{
  "n_experts": 256,
  "experts_per_token": 8,
  "d_expert": 32,
  "d_shared_expert": 0,
  "moe_layers": [1, 2, 3, 4, 5, 6, 7, 8, 9],
  "normalize_top_k": true,
  "balance_bias": true,
  "vocab_size": 14253,
  "lr": 0.00295,
  "seq_len": 256,
  "train_tokens": 544500000,
  "steps": 5950
}
Below are experts of layer 4 (counted from 0) of a mixture-of-experts language model. Rows are named router (the router's row for the expert), gate (a neuron's input weights, with its number), up (a neuron's input weights, with its number), down (a neuron's output weights, with its number) and show model dimensions 0-127. Each number is 50 + 10 x the weight over its row's rms, rounded and kept within 0 to 99.
After each expert's rows: a language model's description of what the expert responds to; "raises" lists some tokens whose logits its average output raises strongly, later layers aside. This comes from a sample of Wikipedia text that the model never trained on.

# expert 27
router:46 76 66 29 44 43 55 59 68 51 54 39 56 43 42 49 54 56 39 55 60 53 44 60 60 62 48 57 61 45 38 47 49 58 50 56 40 65 56 56 36 41 61 59 44 50 46 40 52 37 67 57 50 57 26 44 62 59 60 43 64 54 62 59 56 60 50 59 56 53 55 62 50 56 42 56 46 59 47 67 35 76 39 50 70 28 41 57 54 50 62 53 61 51 63 51 52 51 34 50 41 45 40 51 42 54 52 51 54 49 46 46 50 39 31 56 43 74 70 55 32 65 46 56 54 48 38 58
gate0:40 44 61 53 56 53 57 46 58 50 56 57 56 56 67 51 58 49 43 58 52 66 54 47 59 63 69 48 35 73 52 41 46 63 43 51 48 43 32 53 45 41 44 49 43 40 73 65 74 44 59 47 45 40 60 74 44 65 46 48 42 45 38 46 46 31 54 55 46 51 54 42 45 65 54 33 66 66 44 69 55 48 52 55 55 71 41 34 50 63 55 67 47 44 60 41 50 53 55 48 50 69 46 61 54 54 44 52 61 37 51 48 37 50 44 48 52 73 37 57 47 59 38 60 48 45 67 64
up0:42 52 58 28 56 42 58 48 68 54 48 44 61 59 60 45 65 77 44 60 52 51 56 62 52 51 51 42 44 36 61 42 55 44 70 52 61 32 51 49 39 38 45 41 38 45 44 61 50 28 47 43 65 52 40 56 53 46 58 47 46 38 41 48 46 55 78 42 39 64 65 65 50 44 47 48 52 54 55 59 41 28 45 47 40 54 48 58 61 61 34 57 51 65 58 65 52 54 68 41 42 58 51 53 42 55 48 68 59 44 34 27 51 41 46 40 44 67 37 65 42 52 46 51 58 47 48 55
down0:50 53 37 35 51 44 42 30 64 57 59 29 59 28 29 35 57 44 51 42 46 28 37 62 51 66 38 44 59 52 55 59 61 51 53 48 37 45 40 51 43 54 48 32 39 32 29 33 37 53 43 54 50 62 44 47 63 52 54 47 44 66 58 51 54 61 35 55 66 51 60 69 51 39 53 61 46 36 44 55 41 46 39 62 42 31 51 51 47 53 42 44 37 41 51 57 50 36 50 50 65 44 46 54 54 54 62 52 54 49 59 51 61 39 36 56 43 42 66 41 63 58 69 47 54 61 53 60
Articles, possessive pronouns, possessive 's and ordinals before a noun phrase, e.g. the, a, his, their, its third season.
raises: "own ", "new ", "entire ", "second ", "first ", "third "

# expert 50
router:53 60 51 25 40 41 54 61 52 57 66 45 52 46 51 48 43 49 39 46 44 49 58 71 51 54 32 59 58 48 28 45 53 75 47 53 51 50 61 41 48 43 68 56 37 70 41 37 58 48 44 55 63 52 24 42 61 50 58 52 75 54 57 53 53 52 58 59 51 48 58 46 39 58 55 70 52 55 58 56 37 72 50 54 76 32 50 58 56 52 47 59 54 50 61 66 45 51 34 42 47 60 50 48 43 46 59 52 58 61 47 51 60 47 28 47 42 70 48 61 40 57 49 35 52 48 42 57
gate0:64 46 44 52 39 69 55 49 65 68 61 41 56 53 40 52 51 38 45 54 47 48 45 58 55 56 45 46 44 46 55 57 48 61 72 61 59 58 63 22 70 58 64 53 50 70 41 47 48 41 54 50 50 33 36 42 41 50 47 63 55 35 52 41 53 42 30 60 54 50 37 60 43 53 55 43 62 41 52 37 51 42 50 49 45 39 51 57 35 47 47 47 75 45 36 57 40 53 59 35 58 49 44 52 48 37 49 53 31 48 52 68 58 66 45 36 48 33 49 44 61 64 38 38 58 27 44 40
up0:58 52 50 62 69 49 40 43 39 31 50 50 49 31 71 53 43 56 43 42 55 59 38 42 57 35 48 44 50 56 37 56 45 35 46 47 55 34 52 43 53 41 53 62 46 41 39 56 60 56 58 63 50 59 73 55 44 59 45 49 44 51 42 62 36 66 63 51 42 36 61 40 49 55 41 42 32 69 41 55 58 58 34 55 51 56 44 34 50 59 64 66 37 63 69 48 72 52 45 55 44 54 37 40 63 50 50 42 51 55 48 42 49 49 41 64 36 69 58 49 35 48 55 57 59 63 71 50
down0:61 68 48 58 45 60 58 54 43 53 60 42 54 60 40 55 70 54 44 45 55 59 44 58 56 40 53 44 40 35 47 41 47 61 67 54 34 52 41 28 55 51 56 48 57 54 46 56 60 56 49 44 61 31 53 40 57 55 50 51 48 40 44 64 48 59 43 60 54 26 30 46 35 57 54 39 59 29 49 37 53 36 46 61 61 40 46 40 52 48 51 59 60 45 59 51 47 52 65 48 65 68 27 56 52 46 36 41 47 29 34 39 38 41 56 27 44 51 61 55 47 50 44 40 69 36 56 35
The words the and The, plus opening quote marks and possessive or title openers like Our, Her, Its, titled.
raises: "right ", "right", "past "

# expert 31
router:49 64 56 39 60 50 53 55 61 58 48 45 41 41 56 64 31 38 44 51 45 51 23 61 71 49 40 58 46 44 51 59 37 65 52 48 50 52 50 43 51 44 61 58 46 64 42 42 53 44 59 64 68 60 37 49 59 55 65 52 69 56 60 55 47 49 47 59 52 47 30 70 58 55 46 56 47 56 39 53 48 63 58 48 70 47 39 63 46 37 55 56 68 57 57 52 56 50 42 53 41 58 60 49 50 61 52 44 53 55 38 38 56 73 35 49 47 81 50 44 44 58 56 43 78 56 40 62
gate2:48 47 37 47 56 50 34 44 50 65 43 49 55 56 54 41 27 63 35 35 48 39 33 50 52 50 38 35 44 42 52 57 44 55 52 38 54 48 60 54 47 46 51 55 38 50 37 38 45 40 49 70 62 59 44 68 63 65 69 73 36 48 57 46 37 52 54 46 66 58 59 38 60 57 53 50 42 59 41 56 49 33 42 43 75 50 37 53 60 56 36 49 38 61 70 49 35 62 45 59 39 41 48 38 52 52 41 30 65 36 48 44 54 59 59 37 50 49 48 38 43 34 41 46 56 60 59 52
up2:38 60 53 54 49 23 43 54 44 50 51 52 55 52 61 73 50 40 49 41 72 48 52 44 58 58 53 70 50 59 17 48 44 57 39 61 53 49 44 37 53 41 42 51 45 49 58 45 54 53 47 41 51 48 72 43 48 55 44 25 60 37 41 63 60 42 65 39 48 58 45 44 37 59 49 46 43 38 73 49 52 49 62 35 42 37 59 47 46 43 48 43 53 44 43 54 59 48 49 50 67 55 47 44 55 56 33 65 38 49 41 58 53 43 51 49 64 56 53 50 42 57 68 35 31 31 68 52
down2:55 52 58 46 47 59 62 63 60 47 50 51 55 37 27 48 56 52 41 50 53 44 49 53 42 66 53 56 47 48 58 54 59 63 54 51 37 46 81 56 33 61 51 80 44 57 41 62 51 46 41 52 61 54 46 43 62 54 59 63 54 18 53 33 46 64 48 57 56 41 57 53 60 56 50 58 44 62 45 55 42 37 48 61 39 54 33 48 60 63 66 45 37 63 44 44 56 70 49 56 40 60 49 49 59 33 52 32 54 42 40 42 51 37 44 49 37 42 53 50 62 43 49 38 54 62 33 37
Final pieces of words and the last digit of years just before a comma or period, like reloc-ated, replac-ement, 201-8.
raises: ". ", ", ", ".", "\n\n", ".) ", ".)"

# expert 44
router:45 59 63 37 56 60 37 55 51 41 62 53 62 43 52 72 49 60 30 56 66 58 43 59 64 53 47 50 38 44 45 50 37 72 54 74 53 56 55 45 36 48 47 86 51 64 37 54 58 47 47 59 62 56 46 55 64 45 46 40 65 35 34 62 60 50 52 58 74 69 56 48 47 63 50 54 56 62 52 55 52 61 36 62 48 35 40 57 41 50 54 55 67 40 65 44 45 54 45 50 39 57 43 53 36 41 48 54 47 55 52 53 59 51 29 41 58 54 48 47 44 63 51 56 43 60 55 49
gate2:53 55 50 53 21 42 45 64 42 53 46 41 70 36 44 63 47 37 57 44 55 60 61 51 61 63 42 38 64 51 51 68 39 47 65 30 57 32 53 41 51 45 44 45 43 60 43 45 61 52 52 47 60 49 47 57 66 45 66 54 50 54 59 60 62 61 50 42 40 66 62 44 69 38 56 41 54 60 54 33 53 40 69 51 66 44 75 43 47 47 59 64 52 52 46 48 53 57 42 46 42 40 65 61 54 38 52 40 57 61 56 53 67 50 43 34 35 40 63 69 49 45 46 53 49 45 64 48
up2:58 44 38 47 67 54 53 42 53 50 48 50 38 48 71 35 54 54 52 42 36 50 43 50 44 31 51 67 51 50 54 25 52 56 45 59 41 56 50 37 50 59 33 55 49 45 53 43 52 57 41 63 56 47 56 31 50 63 32 47 42 53 35 47 39 55 38 44 28 40 34 65 26 61 49 64 47 37 42 57 41 59 43 55 39 56 30 57 54 62 46 39 58 62 68 55 47 51 44 50 57 62 62 59 37 60 52 57 46 48 58 36 38 44 58 55 65 62 50 26 42 44 58 62 56 46 34 54
down2:52 79 45 61 38 58 71 44 47 42 63 52 58 44 51 52 57 46 50 49 35 41 40 30 55 47 50 53 62 47 35 54 48 43 60 40 42 50 68 53 55 56 60 39 67 51 55 53 48 58 67 57 33 58 52 43 65 59 50 50 58 37 39 40 43 65 36 44 53 55 63 39 55 52 58 46 39 58 65 62 39 42 62 62 65 50 53 58 56 50 55 72 30 54 53 47 42 69 46 51 58 33 41 54 60 47 59 67 50 47 47 48 46 54 26 56 47 60 48 67 61 40 53 32 42 61 37 51
Middle pieces of longer words, often scientific or technical, such as intrac-ell-ular, Ac-qu-isition, molec, sequ, therap, Nov-orossiysk.
raises: "abil", "au", "age ", "ash", "ure ", "if"

# expert 39
router:57 66 60 38 44 45 57 57 58 60 55 45 54 53 51 56 45 44 41 36 56 53 30 69 69 55 40 51 66 43 35 55 46 52 50 72 40 55 71 50 35 54 43 70 60 49 52 52 40 40 51 52 53 56 55 45 61 63 50 61 66 57 55 52 54 64 42 47 43 60 53 53 39 70 60 46 47 62 66 52 44 62 33 53 64 45 37 57 52 49 56 59 61 55 58 65 56 57 47 57 34 45 46 34 43 38 44 57 49 65 40 24 51 52 25 42 40 55 51 50 41 48 67 35 57 43 37 55
gate0:48 67 49 57 53 47 45 52 39 33 43 53 42 39 42 59 44 40 52 37 56 55 59 54 44 48 58 39 64 53 30 19 46 56 52 57 58 43 53 30 46 44 35 46 51 49 67 29 46 33 61 65 50 53 52 67 35 34 49 41 38 59 34 59 49 36 41 46 45 37 58 49 60 50 50 57 61 56 52 44 57 68 54 60 56 52 50 60 51 43 56 71 58 46 65 63 40 44 39 62 64 53 51 34 53 49 47 31 55 58 45 63 51 66 56 41 41 39 70 50 56 56 39 38 56 56 50 42
up0:28 65 34 53 44 34 52 48 44 46 56 49 42 39 43 52 44 38 43 28 48 85 51 52 48 39 59 42 74 39 31 23 42 44 56 53 46 57 50 45 54 50 45 49 68 48 48 48 35 40 50 64 60 43 56 50 24 47 44 46 45 46 48 43 48 49 47 47 49 39 56 49 58 52 54 47 42 52 44 41 51 49 50 45 55 64 51 53 58 61 54 57 56 46 65 59 52 32 49 67 56 62 57 34 60 56 52 34 50 61 50 78 61 59 54 42 49 51 65 46 52 58 33 40 55 38 51 67
down0:58 24 32 55 57 53 53 53 44 44 56 49 50 48 52 39 33 60 48 53 46 61 43 44 48 51 61 57 35 49 32 42 54 44 61 56 43 57 61 60 56 65 57 47 53 57 47 34 38 46 55 45 52 42 56 63 32 55 35 31 45 58 52 57 51 54 56 32 43 52 52 50 49 66 33 32 43 46 49 44 63 47 36 48 56 63 54 61 58 38 61 57 45 48 67 61 55 50 51 49 44 40 44 48 56 26 63 54 42 46 52 59 31 61 51 58 44 56 24 43 70 45 57 23 40 68 35 49
Word-initial prefixes such as pre, inter, sub, tri, and adjectives like English, international, professional, political, often in lists.
raises: "it", ":", "par"

# expert 6
router:51 72 53 32 55 57 57 74 57 57 54 40 52 35 61 63 38 58 52 56 65 55 35 59 63 43 36 54 49 44 48 62 41 72 46 57 56 51 49 47 44 51 64 78 47 52 38 53 58 48 54 63 69 50 35 43 51 58 51 38 58 56 44 63 53 48 51 44 49 50 42 81 51 48 63 55 55 48 56 54 52 57 55 53 68 51 57 44 54 46 60 50 66 53 68 57 69 54 46 47 28 65 50 55 53 53 51 52 57 51 37 33 41 66 34 43 56 72 55 59 52 58 45 49 49 40 39 53
gate0:42 53 43 63 48 56 60 55 60 54 56 50 56 46 71 40 70 54 58 47 57 58 56 56 43 65 45 57 46 46 36 65 56 34 73 58 36 50 44 46 61 71 48 46 41 46 46 53 59 54 51 66 39 52 49 57 49 57 55 54 52 46 39 60 49 46 45 29 67 56 46 56 39 53 34 43 39 45 57 29 55 50 53 60 61 47 57 44 40 56 53 44 36 75 45 48 63 48 44 46 66 65 45 46 65 35 50 42 65 48 37 60 60 41 54 41 63 38 57 32 37 37 28 45 38 35 47 38
up0:35 63 61 43 55 48 68 46 62 45 54 55 54 58 57 60 61 65 70 49 50 64 72 69 59 51 59 58 46 50 55 57 56 34 76 70 47 49 38 54 63 60 42 54 48 50 59 60 48 41 52 56 46 53 55 61 48 44 45 50 54 46 42 66 60 29 40 38 52 60 44 64 47 42 37 45 52 51 57 35 69 51 58 57 41 56 54 48 48 35 56 50 45 69 63 48 54 42 53 48 55 48 50 49 74 39 58 33 64 35 48 49 67 50 46 49 61 43 61 34 39 50 31 45 36 40 55 38
down0:45 27 52 61 52 36 41 61 71 33 43 54 49 62 47 58 64 45 37 55 44 60 70 52 59 48 51 41 66 36 58 53 56 52 52 30 43 49 61 52 65 74 62 49 59 45 37 71 67 68 48 58 63 62 59 59 54 40 45 52 75 54 36 49 54 40 39 58 44 51 42 65 58 42 54 47 46 49 58 53 59 52 56 62 51 46 44 55 36 49 50 54 63 49 55 47 55 41 49 35 43 42 65 37 58 56 60 36 39 58 56 39 42 54 36 56 47 47 49 70 60 53 30 57 48 57 41 43
Closing pieces of nouns and names before punctuation, such as season, film, York, Chile, plus last year digits after 201/199.
raises: ", ", ".", ". ", "; ", "\n\n", "\n"